From a checkpoint of a small mixture-of-experts model trained on Wikipedia.
Size: 19 layers, 21.3M parameters.
Experts: 64 experts in each of 17 layers, 8 picks a token.
Training: a variant of Adam for the experts, 257M tokens, 7844 steps.
Below are experts of layer 11 (counted from 0) of a mixture-of-experts language model. Rows are named router (the router's row for the expert), gate (a neuron's input weights, with its number), up (a neuron's input weights, with its number), down (a neuron's output weights, with its number) and show model dimensions 0-79. Each number is 128 + 24 x the weight over its row's rms, rounded and kept within 0 to 255.
Before each expert's rows: a language model's description of what the expert responds to; "comes before" lists some tokens at least twice as common just after its tokens as in all text. This comes from a sample of Wikipedia text that the model never trained on. Tokens count by the router's weight.

# expert 61
What it handles: Pipes at row ends, list dashes and line breaks, plus inner pieces of family names in taxonomy boxes, such as Cerambycidae, Malpighiales.
comes before: "\n", " ", "|", "-", " Genus", " −"
router [166 123 147 136 136 126 120  99  96 121 128 152 123 154 142  74 114 140 159 106 149 160  90 113 108 129 142 105 143 110 137 124 167 133 147 175 121 172 154 155 126 133  95 133 165 168  82 172 127  92 129 153 150 152 200 116 165 183 110  99 119  95 133 128 106 136 110 102  82 142 138 149 148 121 103 135  91 116 111  94]
gate1 [178 149 153 109 102 112 106 118 138 123 121 146 126 124 162  83 118 129 147 117 133 141 149 131 100 141 128 127 142 115 112 143 140  97 131 174  67 142 104 147 121 100 124 114 115 117 122 137 111 105 100 166 158 130 147 100 144 178 124 172 118 140 105 174 144 106 154 196 109 171 157 130 144 108 167 152 131 113 144 122]
up1 [163 107 148 105 110 124 126  74 164 135 112 147 102 128  94 107 108 117 154 120 113 122 128 127 100 122 157 137 126 151 116 136 116  86 100 157  86 137 127 117  70 138 157 138 119 182 129 115 108  72 131 148 153 155 136 109 101 145 151 121  94 104 107 200 132 107 133 121  87 162 121 121  83 103 125 131 104 111 127 101]
down1 [ 84 143 105 130 106 109 117 123 101 129 104 130 138 140 135 168 111 139  55 131 127 137  76 105 128 132 119 138 151 172 128 118 146 112 168  96  63 118 127 147 128 120 144 126 179 122 149 127 151 161  95 117 120 148 154 141 138 122 132 140 118 171 155 115 127 127 154 148 173 133 108 166 146 112 142  86 141 145 119 142]
gate2 [193 128 162 113 133 121 123 133 128 105 153 134 129 101 136 139 115 166 172 108 117 123 155 124 148 137 108 111 171 116 165 114  90 109 128 130 123 132 104 121 164 136 135 134 147 146 181 145 136 125 111 127 130 150 129  88 121 135 104 168 123 145 141 112 123 144 118 128 113 192 134 122 113 120 141 112 124 130 147  66]
up2 [198 100 171 148 117 121 121  99 116 112  55 120 129 123 154 144 134 113 119 144 110  88 140 137 145 113 147 104  75 100 150 168  86 123  58 118  92 155 136 136 112 110 167 124 124 134 126 139 135 152  93 133 109 137 110 119 155 149 119 131 153 134 144 128  90 127 142 111 134 121 136  96 129 126 114 121 121 152 111 143]
down2 [ 98 106 204 118 124 125 149 102 102 150 164 167 148 133 110 162 120 148 120 145 130  97 120 124 117 153 123 150 129 134 139 132 104 152 125 139 108  96 113 137 135  83 130 119 108 114 189 136 112 145 152 119 149 101 142 114 175 157 135 131 134 129 103  99 107 130  83 103 184  70  98 105 144 139 154 138  78 116 147 137]
gate3 [119 132 140  99 117 115 108  85  77 135 159 127 169 173 117  67  81 128 130 135 156 114  74 114 108 174 172 146 157 121 158 125 149  58 125 106 132 121 158 145 121 138 123 137 112 128  99 115 128 107  98 176 133 144 132 127 168 136 151 114 136 116  91 124 103 136 133 105 124 121 119 160 135 166 130 135 131 137 171 170]
up3 [133 101 116  90 110 101  95  92  85  82  90 159 169 124 114  84 115 155 139 125 132  88 153 141 123 154 144 140 160 142 147  98 130 108  99  73 108 106 134 119 113 138 132 115 149 114 143  70 130 112 128  96 135 100 167 124 180 138 126 122 146 158 118 128 135 112 112  93 126 141 150 152 131 171 117  86 143 125 110 155]
down3 [101 137 142 107 115 134  94 167 185 122  93 105 158 110 130 147 173 126 154 115 136 120 147 148 170 130 110 177 133 121  62  78 139 141 143 126 108 134 151 155 122 138 129 122 107 182 148 114  70 134 139 151 144 113 122 140 128  65 111 116 155 146 144 116 140 134 150 136 149 164 121 143 130 126 125 126 134 130 139 195]
gate4 [ 94 171  95 105 138 109 116  90 124 116 121 139 151 167 123 133  98 101 190  89 109 149  67 107 128 123 134  69 144 141 115 146 172  94  85 146 119 122 157 116 154 173 147 166 130 139 157 137  90 101  88 130 124 156 158 139 118 124 111 156 128 126 108 105 128 143 116 103 138 135 133 122 110 145 134 101  98 115 127 109]
up4 [136 107 156 114 132  94 149 158 118 111 122 105 150 142 106 118 139  98 184 121 111 142  93 119 170  86  73 106 125 122 162 132 153 141 147  96 145 141 155 119 108 124 103 131  94 125 135 138 111 100 123 128 168 138 142 157 104 127  95 157 118 120 126 166  94 107 138 102 162 107 122 152 157 127 196  83 171 149 112 113]
down4 [158 123 133  92 181 143 106 102  86 130 143 134 157 147 156 129  75  90 109 131 136 170 151 135 139  97 152 128 141 119 122 101 168  95 132 146 103 136  78 139 128 107 123 143 123 155 154 145 127  71 170 170 151 160 104 135 160 134 137 154 124  91 126 101 125 124 143 129 152 113 117 133  95 138 118 112 128 141 159 140]
gate5 [138 123 133 171 122 129 102 127 131 124 109  94 132 107 158 113 127 148 122 157 134 108 174 111 167 130 151 128 167 148 142 112 136  92 121 128 125  91 141 116  89 196 119 109 144 136 147  95 151 139  76 113 115 170 145 147 121 128 145 141 156 128 128 148 151 121 138 156 139 154 163  72 106 122 145 141 117 126  77 143]
up5 [ 97 111 111 141 134 140  91 138  96 127 117 142 111  84 147 104 139 121 121 150 147  96 172 122 159 135 133 113 141 165 168  93 154  86 137 113 116 110 105 102 116 168 128 115 136 135 129 109 139 161  71 117 111 144 183 137 128 127 136 159 174 137 145 143 140 157 149 161 183 140 162  83 115 121 162 127 127 143 113 104]
down5 [103 159  91 115  98 131 151 155 155 125 117 130  88 105 156 162 112 111 167 105 138 135 141 165  98  93 169 138 123  67 143 113 131 141 137 107 107 149 100 121 103 126 104 110 137  97 156  94 111 112 174 113 148  87 111 204  86 121 143  99 129 148 108 120 110 135 119 150 143 134 146 140 141  86 139 112 178  97 137 144]
gate6 [126 138 131 162 126 157  99 112 127 101 151 128 121 152 132 109 154  81 120 128 158 105 126 155  99 111 137 170 147 142 148 140 154 159 157 128 117 129 120  90 114 149 132  88  99  95  95 131 145  85 139 112 134 152 159 145 177 151 115 117 152 131 139 128 129  92 112  97 114  69 107 125 132 115 127 175  93 108 139 129]
up6 [120 133 134 101 117  83 131 114 130 142 130 144 135 118 103 144 116 168 140 130  67  89 116  94 115 151 150 122 110 119 131 105 113 117 111 118 142  81 139 143 132 158 109 134 128 183 174 146 133 162 129 157 112 104  74 125  97 131 116 142 113 120  99 135 119 129 105 159 144 179 148 113 133 104 130  69 198 139 124 152]
down6 [132 115 118 131 163 111 139 130 136 112 137 165 117 116 128 145 114 109  78 144 141 153  77  92 125 104 139  91 111  96 167 126 138 129 126 123 149 135 122 131 121 118 133 120 122 175 113 130 179 138  98 119 143 107 151  85 107 131  92 146  99 107 156 130 130 116 141 113 125  76 127 135 105 137 103  99  79 138 142 169]
gate7 [143 122 168 113  71 166 139 125 144 133 132 141 110 129  82 109 145 162 144 133 126 188  80  95 106 153 132 164  99  91 134 164 133 146 122 120 134  98 108 123 128 134 136 115 143 180 157 118 133 123 124 157 161 186 162 134 132 156 117 128 150 116 149 105 123 132 118  76 134  92 114 161  88 110 146 136 134 156 131 127]
up7 [177 118 129 134 146 172 128 126 104 107 112 125 154 109 100 145 138 128 153 121 162 173 115 109 165 116 137 140 105 104 131 117 154 163 139 119 123 120  91 123 110 118 145 178 123 131 143 170 111 104 143 130 118 145 132 103 125 125 127 166 133 141 190 107 145 123 124 111 131 125 118 141 133 132 104 157 172 129  90  99]
down7 [151 117 129 133 113 141  72 141 133 127 134 129  93 122 151 161 120 154 159 106 152 146 168 130 151 114 134 119  88 141  59 137  84 116  99 128  76 119  86 129 104 160 107 140 140 126 128 109 116 164 157 137 109 158 108 148 146 107 141 131 146 142 122 138 154 119 119 114 142 139 122 119  97 130 186 114 172  94 120 126]
gate8 [120 149 132 125 137 120 150  85 126 122 125 152 154 101 183 120 135  79 122 136 163 136 129 127 132 144 175 102 138 101  98  81 103 136  91 104 122 117 126 137 169 137 161 130 175 127 140 130 138 151 128 162 120 156 157  93  98 112 140 147 134 137 123 168 156 123 118 156  99 138 102 155 140 131 141  99  81 136 154 137]
up8 [115 159 148 101 124 129 157 155 146  83 135 123  79 105 177 110 149 133 110 132 151 147  93  96 156 136 123 162  81 173  99 130 143 174 124 124 136 205 126 139 121 135 148 126 133 163  99 117 157 130 162 111 129 155 132 130 137 117 133  98 130 147 123 105 124 109 112 150 116 155 130 136 176 143 136 121 119 139 107 160]
down8 [ 78 170 144 132  85 155 147 116  98 125 121 104 139 115 152 107  98 116 113 175 142 125 113 115 125 174 157 126 142 142 135 127 128 156 141  89 165 137 136 122 114 143 127 144 130 127 116 144 123 128 117 115 115 157 133 108 144 151 118 126 128 133 141 131  92 149  77 149 122 148 142 105 108 151 141 128 121 104 115 165]
gate9 [157 148 140 160 139 109 155  87 132 147 148 129 108 125 119 130  90 104 116  97  92 137 144 131 151 128 155 155  89 124 153 112 126 151 130 133 162 166 127 147 147 113 119 126 148 173 100 134 163 135 164 142 143 169 150  94 130 134 139 131 136 126 100 136 135 124 127 154 114 165 141  90 146 119 141 109 137  85 169 147]
up9 [117 122 141  92 127  98 105  94 118 150  99 132 119 116 118 117 134 134 133 103 146 156 171 132 178 119 108 117 143 162 103 120 128 130 155 187 105 160 118 128 142 155 119 160 127 155 182 148 164 155 132 156 119 145 113 123  81 112  90 125 159 133 111 130 166 146 123  97 136 130 155 156 143 123 124 140 130 132  81 137]
down9 [177 106 126 148  99 130 155 125 106  93 136 139 178 161 137 116 115 128  98 136 155 160 109 142 100 139 117 150 132 123  90 111 150 131 186 106 115 139 138 118 131  96 119 140 134 118 106 161 134 164 113 114 104 125 126 102 179 164 142 140 138  94 146 111 150 127 132 121 122 112 132 113 135 139 129 120 154 124 133 127]
gate10 [131 144 135 131 137 106 136 132 125 149 142 138 111 126 125 138 137 124 138 124  96 133 179 139 121  97 139 147 150 130 106 146 116 141 140 150 121 118 213 149 141 134 118 127 115 129 135 116 126 125 129 180 116 111  94 153 114  76 114 138 137  88 140 152 147 111 107 102 123  89 147 143 155 145  71 132 148 116 127 135]
up10 [117 144 124 131 146 100 147 119 114 132 124 146 122 138 116 133 121 139 127 133 110 136 134 133  92 110 139 104 169 143 137 145 132 145 127 138 126 115 165 143 130 127 135 122 106 128 151 125 103 124 108 161 118 129 116 160 119  72 110 160 145 114 138 149 160 103 118  91 122 105 157 134 150 151  81 126 127 104 102 121]
down10 [ 97  88 157 121 197 126  77 138 102 131 151 125 142 125 154 170 133  93 155 140 106 168 136 210 125 108 128 153 159 120  69 148 134 106 142 121 102 131 108 110 128 159 128 104 161 137 127 127 111 114 133 119 162 130 124 141 120 153 155 147 100 108 117 100 116 120 126  93 120 161 103 120  86 149 175 132 137 134 100 113]
gate11 [144  80 125 131 108 148 122  98 130 113 169 119 111 127 134  91 130 129 191  99  94 135 121  89 131  95 123 119  90 158  87 137 140  97 118 185 143 124 137 148 121 134  90 127 128 154 147 141 100 149 162 131 127 148 101 175 118 100 164 151 107 114 101 129 157 148 102  95  93 110 104 137 116 123 157 127 159 128 139 157]
up11 [122  94 152 118 125 123  98 149 160 149 121 148 161  98  89 140  89 103 145 144 115 159 117  59 132 107 150 113 151 138 123 133 177 114  84 119 118 141 136 100 108 133  90 169 156  73 130 134  98 107 136 169 139 144 113 126 129 129 144 138 146 138 115  50  96 114 101  90 128 157 135 176 126  97 104 106 151 163 143 173]
down11 [175 128 111 120 125  92  57 180 171  86 151 157 174 138 133 134 104 104 140 100 165 157 156 111 157 176 197 106 137 141 128 139 105 107 129  96 131  76 142 137 156 110 150 136 120 100 120 115 121 151  97 129 101 154 109  79 145  99 126 154 108 129 104 130 112 118 137 143 110 156 135  83 123 111  83 122 113 151 151 111]
gate12 [121 136 106 103 113 140 120  72 134 123 127 100 147 153 139  79 129 169 101 120 138  83 122 121 192  86 154 151 168 124 132  86 162 127 110  87 128 129 131 172 127 130  97 107 119 131 135 166  98 130 123 115 140 126 128 129 163 136 142 151 108 114 104  76  93 123 132 161 114 147 101 133 133 123  84 123  98 124  98 133]
up12 [152  97 128 159 139 104 119  79 156 142 145 109 122 127 158 115 101 165 101 125 125  88 132 133 157 120 148 140 150 122 143  87 140 106 134  86 100 152 124 165 119 148  96 143 143 108 117 173 102 137 137  96 139 119 161 110 125 133 160 144  85 113 118 121 117 104  64 149  90 157 115 144 119 124  93 146  87 126  94 106]
down12 [130  93 128 142 111 127 100 144 131 149  96 117 139 105 126 124 153 140 109 101 158 158 120 123 125 116 121 124  96 125 120 133 101 126 144 111 127 147 117 119  75 161  67 112 130 110 158  86 112  91 135  97 117 136  43 109 135 111 120 126 148 146 120 121 100 111 104  94 141 125 105 146 204 151 110 144 116 136 170 155]
gate13 [154 109 128 119 113  86 146 123  95 113 107 122 102 132 117 131 165 140 141  84 110 160 161 146 145 113 125 119 118 148 131 123 122 148 145 157 151 163 116 113 134  95 135 103  76 172 137 134 122 133  58 134 104 116 125 132 116 137 111 104 143 129 155 111 152 155 159  93 104 110 148 183 112 125 126 138  98 127  80 127]
up13 [143  89 116 105  98 135 125 170 120 107 148 145 121 111 131 105 148 154 138 111 139 134 143 108 117 111 128  94 110 130 142 161 136 141 117 121 163 152  85 131  98  82 178 125 111 145 133 161 110 114 118 127 113 128 139 131 166 156 157  96  95 122 117 130 147 186 167 129 126 126 134 127 126 111 201 105 135 141 202  91]
down13 [125 143 151 142  68  83 135 103 134 137 118 156 158 101 110 120 119 172  88  95 136 152 137  82 132 149 116  87 118 178 137 158  98 165 160 149 122 150 143 112  98 131  93 164 107 145 174 133 116 116 143  81 109 121 103  69 158 113 138 130 158 120 104 116 164 114 130 131 109 134 118 107 145  96 136 104 132  92 147 150]
gate14 [ 96 150 129 150 139 129 155 138 162 124 113 191 110 132 142 123 181 118 116 117 104  89 118 124 164 154 166 113 119 141  58 108 156 129 146 169 145 179 128 155 105 140 174 100  99 109 107 130 161 139  85 131 121 113 124 123 109 119 111 112 139 123 111  93 141 122 132 152 166 108 176 142 159 158  81 141 129 102 126 129]
up14 [ 96 126 103 120 120 103 125 136 164 136 122 183  91 135 128 137 153 105 129 112 112 104  89 145 160 171 150  88 134 155  70 105 157 128 138 188 114 173 153 118 128 124 141 123 166 110 103 167 136 132  79 149 125 118 114 111 129 121  99 117  83 112  86 117 139 101 123 143 100 156 139 151 160 179  92 134 113 174 137 119]
down14 [108 112 149 141 127 153 148  88 175 150 163 182 113 117 109 118 135 128 146 112 122 124 179 167 103 172 138 137 117 158 152 108 125 135 142 131 187  98 116 107 107 151 128 128 107  88 139 133  86 157  99 140 154 119 131 122 117 133 138 107 133 111 133 127 105 117 125 143 112 123 140  80  88 130 139  92 125 101  89 126]
gate15 [119 119 157 110 117 151 126 144 111 123  79  86 123 156 113 115 111 136 178 172 142 146  96 120 183 137 114 119 136  94 130 127 103  97 110 132 142 166 148 179 123 157  89 114  76 135 133 102 154 117 145 135 137 150 126 158 147 151 156 166 144 108 180 129 111 120 133 144 118 103 132 152 137 110 123 170 114 149 107 117]
up15 [139 127  98 111 111 106 162 120 135 172 168 131 149 112 143  99 172 143 113 134  93 139 122  98 126 112 131 160 130 193 119 141  76 155 109  58 137 130 141 105 154 135 122 148 112 139 114 122 109 153 158 142  81 130 140  94 125  93 112 125  80 138  61 124 127 117  90 138  91 116 142 110 104  89 117 115  99 128 122 167]
down15 [132 124 120 121 146 136 130 122 116 114 152 125 174 137 152 162 173 125 133 133  96 123 130  92 162 160 123 119 172 106 106 104 150 163 163 124 144 168 132 108 117 151 124  91 105  90 106 154  97 151 128 152 131 132 151 110 139 132 131 127 110 116 102 145 142 107  89 124 144 146 109  86 127 159 171 120 131  88 113 117]
gate16 [204  89 100 100 146 151 125 114 140 129 102 146 154 196 115 130 138 120 191 112 105  78  95 131 134 176 148 163 145 116 121 131 142 151 132 100 109 144 130 152 113 144 123 130 171 172 112 141 154 122 141 127  75 156 115 144 155 134 165 122 125 112  87 164 138 125 117 150 147 113 101 146 111  99 135  74 129 151 120 122]
up16 [148 131 152 162  94 131 106  99 109 152 134 143  98  99 117 121  72 123 146 148 148 142 120 175 115 112 138 130 133 145 122 132 103 109 154 156 101 123 116 166 119 130 124 122 151 121 112 128 138 144 106 168 105 119 142 125 136 118 120  86  84 163 176 186 111 134 142 138 131 100 129 136 143 134 117 160 176 163 155  67]
down16 [ 93 133 106 106 109 151 155 142 152 140 116 151 109 123 102 151 117 118 105 119 125 102 105 133 130 138 170 149 182 126 149 133 128 139 112 122 136 102 160 140 148 132 138 112  72 135 104  88 146 130 129 153 122 112 137 130 154 110 101 124 137 163 168 172 154 147 142  87 139 112 148  88 140 120 139 103 147 130 151 123]
gate17 [194 130 156 108 121 114 100 144 135 120 127 124 149 165 127 115 169 136 137 165 139 106 110  99 145  89 136 139 104 136 104 157 155 126 108 101 151 113 173 108 111 124 106 153 147 150 110 138 114 134 139 119 147 133 144 116 134 105 159 127 137 109 101 108 135 144 134 104 122 128 124 140 106 129 128 163 115 142 102 104]
up17 [104 126 166 134 161 100 137 114 109 154 139  96 125 166 136 146 141 195 132 150 184 143 166 116 166 117 108 145 151 133 126 136 126  97 100 111 103 147 148 179 107 129 113 115 139  72 100 130 165 120 122 128 110 123 113 153 137 111  55 116 156 118 120 122 115 101 146 104 153 149 108 115 130 144 146  88 119 145 128 137]
down17 [133 129 143 145 118  75 111 115  91 146 147 129 134 159 140 102 135 161 150 150 169 128 107 110 127 161 143 137 140 106 130 140 132 125  99 125 145 138 145 187 103 123 130 125 146 105 139 128 105 153 108  89 138 134  71 142 122 150 128 134 152 143  87 155  97 130 149 141 117 150  87 119 132 105 136 146 121 179 142  85]
gate18 [126 123 172 155 125 111  94 137 175 171  96 119 131 151 142 148 135 126 141 159  78 127 180 149 133  76 156 143 139  86 121 130 122 129 100 133 156 135  89 120 154 125 128 135 151 154 129  83 127 144 143 153 145 119 122 148 119 109 131 137 169 128 132 137 158 123 161 146 124 142 160 129  98 133  90 137 103 126 133 186]
up18 [ 97 116 145 164 158 139 137  86 130 170 127 157 169 143  82 142 139 124 126 110 130  99 161 154 118 114 132 129 125 138 121 105 128 118  88 175 137 139 143 134 139  99 149 125 145 131  72 120 149 144 145 113 123 126  82 120  68 141 144 124 120 125 132  95 124 144 128 154 127 106 166 147 142 130 117  94 136 145 147 113]
down18 [152 127 101 130 158 107 150 141 140 122 140 137 148 122 152 176 128 121 141 106  97 134 117 149 108 127 128 104 102 101 130 127  83 140 173 105 118  89 121  90 113 155 143 148 167 133 106 143 141 144  96 147 110 135 172 136 153 132 101 115 103  76  82 172 149 133 173  99 127 137  95 104 112 150 119 121 137 113 131  90]
gate19 [113 119 174 120 133 151 112  80 129 114 143 145 143 156 130 145 150 138 147 149 124 159 158 108 132 155  98 171 102  78 131 126 137 154 205 126 103 105 114 163 136 186 112 101 131 136  94 160 128 130 165 137 125 164 149 141 124 144 154  94 120 139 151 176  92 124 133  92  98 132  86 153 122 115 147 121 137 109 138  93]
up19 [101 144 116 119 130 149 173 112  91 152  89 129 117 106 138 162 130  98 129 125 122 101 157 175 118 123 142  84 162 180 109 127  92 139 104 160 138 142 168  95  97  76 118 152 112 126 147 102 133  91 104 147 129 125  97 101 130 127 161 178 163 157  87 102 135 132 152 151 166 179 153 109 120 137 107 119 112  94 113 156]
down19 [157 163 141 152 142 158 129 127 106 174  97 161 160 142 126 159 106 154 121 124 141 149 149 132 119 123 119 105 103 131 107 160 129 122 113 174 109 175 128 119  86 102 125 156 105 118  99 157 152  59 113 154 140 135 128  48 138  98 165 173 106 113 122 106  93 110 152 134 117 149 147 126 159 142  66 150 101 134 161 148]
gate20 [129 130 177 119 141 137 143  91 132 118 185 146 121 144 124 128 172 100 124 114 151  95 159 137 143 129 119 163 143 163 121 165 149 144 105 124 126 105 145 145 100 198 123  85  94 159  99 157 158  52 141 121 156 153 153 125 133 122 138 127 144 117 128 109 131 103 129 128 125 121  91 136 140 115 115 140 119 107 125 133]
up20 [150 123  72 158 113 132 115 172 133 136 111 119 148 104 126 137  67 164 121 123 122 173  92 116  93 107 143  87  87  78 137 101 131 109 148 144 113 145  95 123 144 119 137 174 145 118 129 102 108 196 125 129 111 121 102 139 117 114 123 126 119 100 116 176 137 129 120 123 113 108 169 113 131 140 125 129 134 131  87 133]
down20 [110 141 137 182 133 119 143 119 139 138 132 179 122 144 134 176  98 120 124  77 139 151 103 115 147 171 139 158 153 163 137 134 134 104 133  79 162 111 159 128 149 117 122  91 116 166 148 104 112 152 113 122 176  77 102  79 106 115 116 128 141 108 181 116 119 132 157 134 165  75 135 125 118 143 117  80 146 157  98 155]
gate21 [154 122 156 107 111  91  73 118 128 146 158 151 148 137 169 100 165 132 125 101 131 124 112 101 133 132 128 137 178 140 111 100  98 100 120 154 114 110 157 165 116 136 136 149 131 125  97 181 141  97 106 140 125 145 142 104 101 126  95  90 120 121 172 112 125 134 127 109 133 135 145  70 143 149 111 132 122 151 136 113]
up21 [147 147 116 128 105 144 167 129 153 100 109 121 105 126 106 139 111 153 145 144  99 137 151 175 156 130 145 114 118  74 140 128 105 174 180  96 124 123  90  84 138 133 127 119  95 139 171 103 121 149 135 124 124 164 113 140 154 158 137 156 173 109  94 124 103 119 132 119 134 123 114 151  81  90 139 139 121 106 127 175]
down21 [107 127 162 209 107 132 130 151 101 121 115 180 115 118 104 117  96  95 158 157 143 136 103 118 178 113  92 121  94 104 106 102 165  99 126 135 103 133 157 105 102 113 167 128 110  80 100 132 125 117  95  80 109 165 181 151  98 126 122 104 112  97 107 137 117 103 137 139 141 178 166 126 137 135 119 163 143 116 133  94]
gate22 [119  81 112 123 117 131 172 135 109 148 121 118 171  81 116 128 131 181 125 121 163 109 152 143  95 167 146  82 114 126 119 144 133 154 132 128 134 169 137 126 144  89 100 141 136 116 137 149 165 123 110 103  96 143 132 102 133 144 146 104  89 125 137 124 140 148 106 138  70 107 118 121 160  96 141 156 116 152 134 121]
up22 [106 159 113 112 125 136 111 101 164  95 137 179 146 138 111 117 147 171 112 162 150 183 129 135 108  97  99 139 104 132 129 142 118 140 118 107 136 184  82  75 107 125 134 123 106  99 127 113 120 119 150 108 131  91 171 136 165 167 176 169 117 127 150 118 105 121 142 157 108 171 144 139 146 140 135 142  96 135 106 168]
down22 [131 144 134 109 151 149 110 151 140 137 113 164  85 101 112  85 115 134 117 109 116 138 148 145 170 105 138 117 114 147 136 138 148 145 147 134 134 157 191 112  98 153 121 128 149 145 143 161 131 107 151 132 101 131 118  79 122  92 136 100  64 148 130  87 146 144 158  99 105 110 174 142  79 118 139 142 136 100 126 120]
gate23 [132 116 121 118  94 168 130 107  93 133 151 104 107 154  88 117 144 142 145 120 102 143 113 119 113 110 129 156 126  92 121 150 100 125 148 102 155 132 120 125  75 148 159 128 187 133 122 113 103 124 159 123 117 138 124 138 150 143  98 102 177 140 127 113 180 129 163 134 114 120 115 137 136 140  81 118 127  88 141 152]
up23 [140 158 115 132 139 109 119 131 159 142 121 158 157 121 154 130 143 134 126 112 165 117 124 127 136 141 154 104 148 155 121 109 152 149 139 134  95 139 164 122 168 120 115  98  74 130 164 137 138 111  84 127 123 139 100 114 130  87 195 115  71 100 112 154  89 113  92 150 147 163 162 139 100  99 163 158 121 143 109 130]
down23 [173 126 152 145 190 144 151 156 107 161 162 162 189 131  91 102 157 146 139 105 134 150 114 117 105 165 133 146 130 135 161 109 138 144 126 147 135 163 127 100 109  90 107  98 136 140 104  95 110  92 164 128 117 109 147 159 139 129 131  90 108 101 146 142 143 122 132 141 121 161 132 118 147  96 161  90 106 145 113  87]
gate24 [185  90 134 118 142 108 159  99 104 118 136  92 141 120 151  69 143 108 127 154 121 150  76 127 113 101 111 117 143 116 176 110 144 159 164 103 150 126 122 176 127 129 123 111 101 100 130 173 144 114 129 178 156 114 132 129 156 148 138 132 122 122 121 153 111 128 145  97 157  96  84 135  97  90 147 155 111 117 112  84]
up24 [ 65 163 134 135 115 170 118 124 107 122 136 137 125 127 108 137 125 119 122  94 138 107 166 166 124  93 166 103 140 121  94 121 118 114 133 157  89 102 144  95 111  96 123 134 158  92  98 106 119 135 148 155  87  80 134 117 131 131 109 137 142 118 157  98 115 102 127 123  84 145 167 154 170 163 109  95 124 102  97 146]
down24 [111 146 198 122 129 116 133 144 146 112 171 157 119 134 141 116 147 158 125 162 137 131 111 157 136 135 165 126 106 149 158 123 117 130 168 131 125 147  99 115 126 126 147 109 151 127 142 159 130 127 110 136 135 167 158  58 135 142 104  90 110 142 153 121 114 168 136 163  95 112 163 121 174 158 102 141 103 109 142 125]
gate25 [112 127 125 150 119 137 130  76 108  95 152 152 118 151 118 127 106 126 145 131 154 127 145 123  92 131 115 119 117 143 175 125 123 162 157 102 108 141 159 141 159 135 120 132  99 125 114 120 150  79 117 104 129 144 161 145 128 194  94 137 154 121 138 124 130 108 132 119  73 133 129 139 129 134 115 148  91 110  82 131]
up25 [131 122  96 179 151 131 146  97 114 104 132 144 118 157 110 125 104 107 150 159 155 114 138 136 125 142 110 122 138 139 147 119 126 158 131 131 113 157 125 115 167 153 122 136 102  93 120  84 132  87 127  92 162 119 184 143 153 196 112 145 152 126 155 125 125 136 120 117  70 158 117 139 123 140 101 124  49 109  98 107]
down25 [ 90 141 119 138 105 145 170 117 135 125 132 119 108 114 143 144 114 105 129 122  65 128 164 130 133 126 114 135 131  99 112  91 107 135  54 145 118 129 100 109 145 111 163 106 170 163 159 108 147 135 125 124 160 180 106 118 134 112 121 124 135 131 131 100  95 108 122 119 123 129 114 118  81  99  81 137 110 133 141 156]
gate26 [ 88 119 129 139 168 115 145 121 138  93 123 131  88 138  83 103 116 134 122 143 139 161 133 142  90  94 150 101 109 127 153 120 154 100 135 164 132 135 141 143 162 168 134 147  99 160 102 109 144 115 107 115 107 163 121 143 154 136 142 130  41 117 104 143 139 125 138 120 160 150 122 145 139 169 101 176  78 111 134 118]
up26 [144 144 120 135  97 153 107 118 131 143 115 154 144 103 161 140 116 127 132  96 139 105 166 128 151 174 119 124 191 139 112 113 116 177 125  80 127 127 145 112  72 114 162 106  86 118 100 139 151 156 142 131 128 111 122 129 122 107 118 125 186 113 148 131 125 113 126 114  97 141 154  96  88  84 125 113 155 136 100 148]
down26 [139 148 117 118 162 185 149  95 139 100 138 109 117 176 125 120 157 182 173 128 132 134 165 127 106 108 101 162 174 110 131 143 151 102  88 118 134 102 133 136 189 140  98 122  80  87 120 163 133 150 109 123 154 135 105 160  95 136 136 147 164 114 130 116 122 142 127 103 120 136 133 113 137 153 131 166 122 110 105 112]
gate27 [154 169 117 166 134 110 152 132 154 150  82 132 153 137 142  82 112 103 118 131  96 140 114 118  76 121 166 120 141 118 116 163 148  87 166 125  86 118 115  73 118 141 112 135 141 103 147 128 125 130 126 126 130 124 134 118 141 136 125  86  54 119 104 159 103 116 132 117 117 150 150 147 125 113 114 147 116 133 120 104]
up27 [ 97 122  92 128 110 120 151 158 117 127 119 134 104 137 140 155 106 129 100 120 115 164 100 119 130 117 125 129 127 114 148 148 100 139 130 147 155 113 159  99 155 112 118 131 129 153 145 134 111 115 141 121  89 111 140 135 104 101 137 111  91 110 115 155  94 100 129 127 144 161  67 145 138 108 144 117 125 149 162 110]
down27 [101 121 102 111 124 143 141 163 104 111  87 118 175 109 112 159 125 106  79 118 135 138 131 163 129 137 125 193 138 159 138 115 125  83 171 180 116 145 178  97 108 134 100 146 147 135 144 138 123 105 137 132 122 105 127 111 103 113 118 182 111 138 140 125 169 117  98 150 101 190 104 153  76 148 151 144 118 102 156 112]
gate28 [143 143 141 107 129 137 149 118 131  98 140 117 129 121 106 119 105 100 173 132 149 169 114 142 131 128 124 119 147 123 159  83 168 162 149 126 121 151 101 111 118 136 123 107 154 154 108 146 120 131 110  99 126 149 104 117 126 186 152 125 137 129 106 211 145 140 140 135 114 155  93 166 121 114 147 130 125 150  87 128]
up28 [108  90 132 121 104 144 137 121 133 178 109  87 108 158  90 121 163 110 136 130 131  94 141 110 115 141 128 117  90 108 154 142 135 137 101 172 124 106 125 132 127 129  51 154 127 147  88 141 102 166 127 137 105 133 126 134 191 104 120  70 140 128 115 143 115 151  95 134  84 112 100 134 146 166 144 157 127 119 138 145]
down28 [132 126  95 116  83 153 120 117 125 121 131 144  89 113 134  97 134 108  91 156 150 109 132  86  87 117 124 150 129 154 182 133 135 121 100 117 143 111 119 172 119 109 151 144 138 127 133 138 126 134 132 186 107 174 117 145 140 100 140 136 126  94  99 170  91 169 101 153 103 147 142 122 124 107 163  91 168 137 100  84]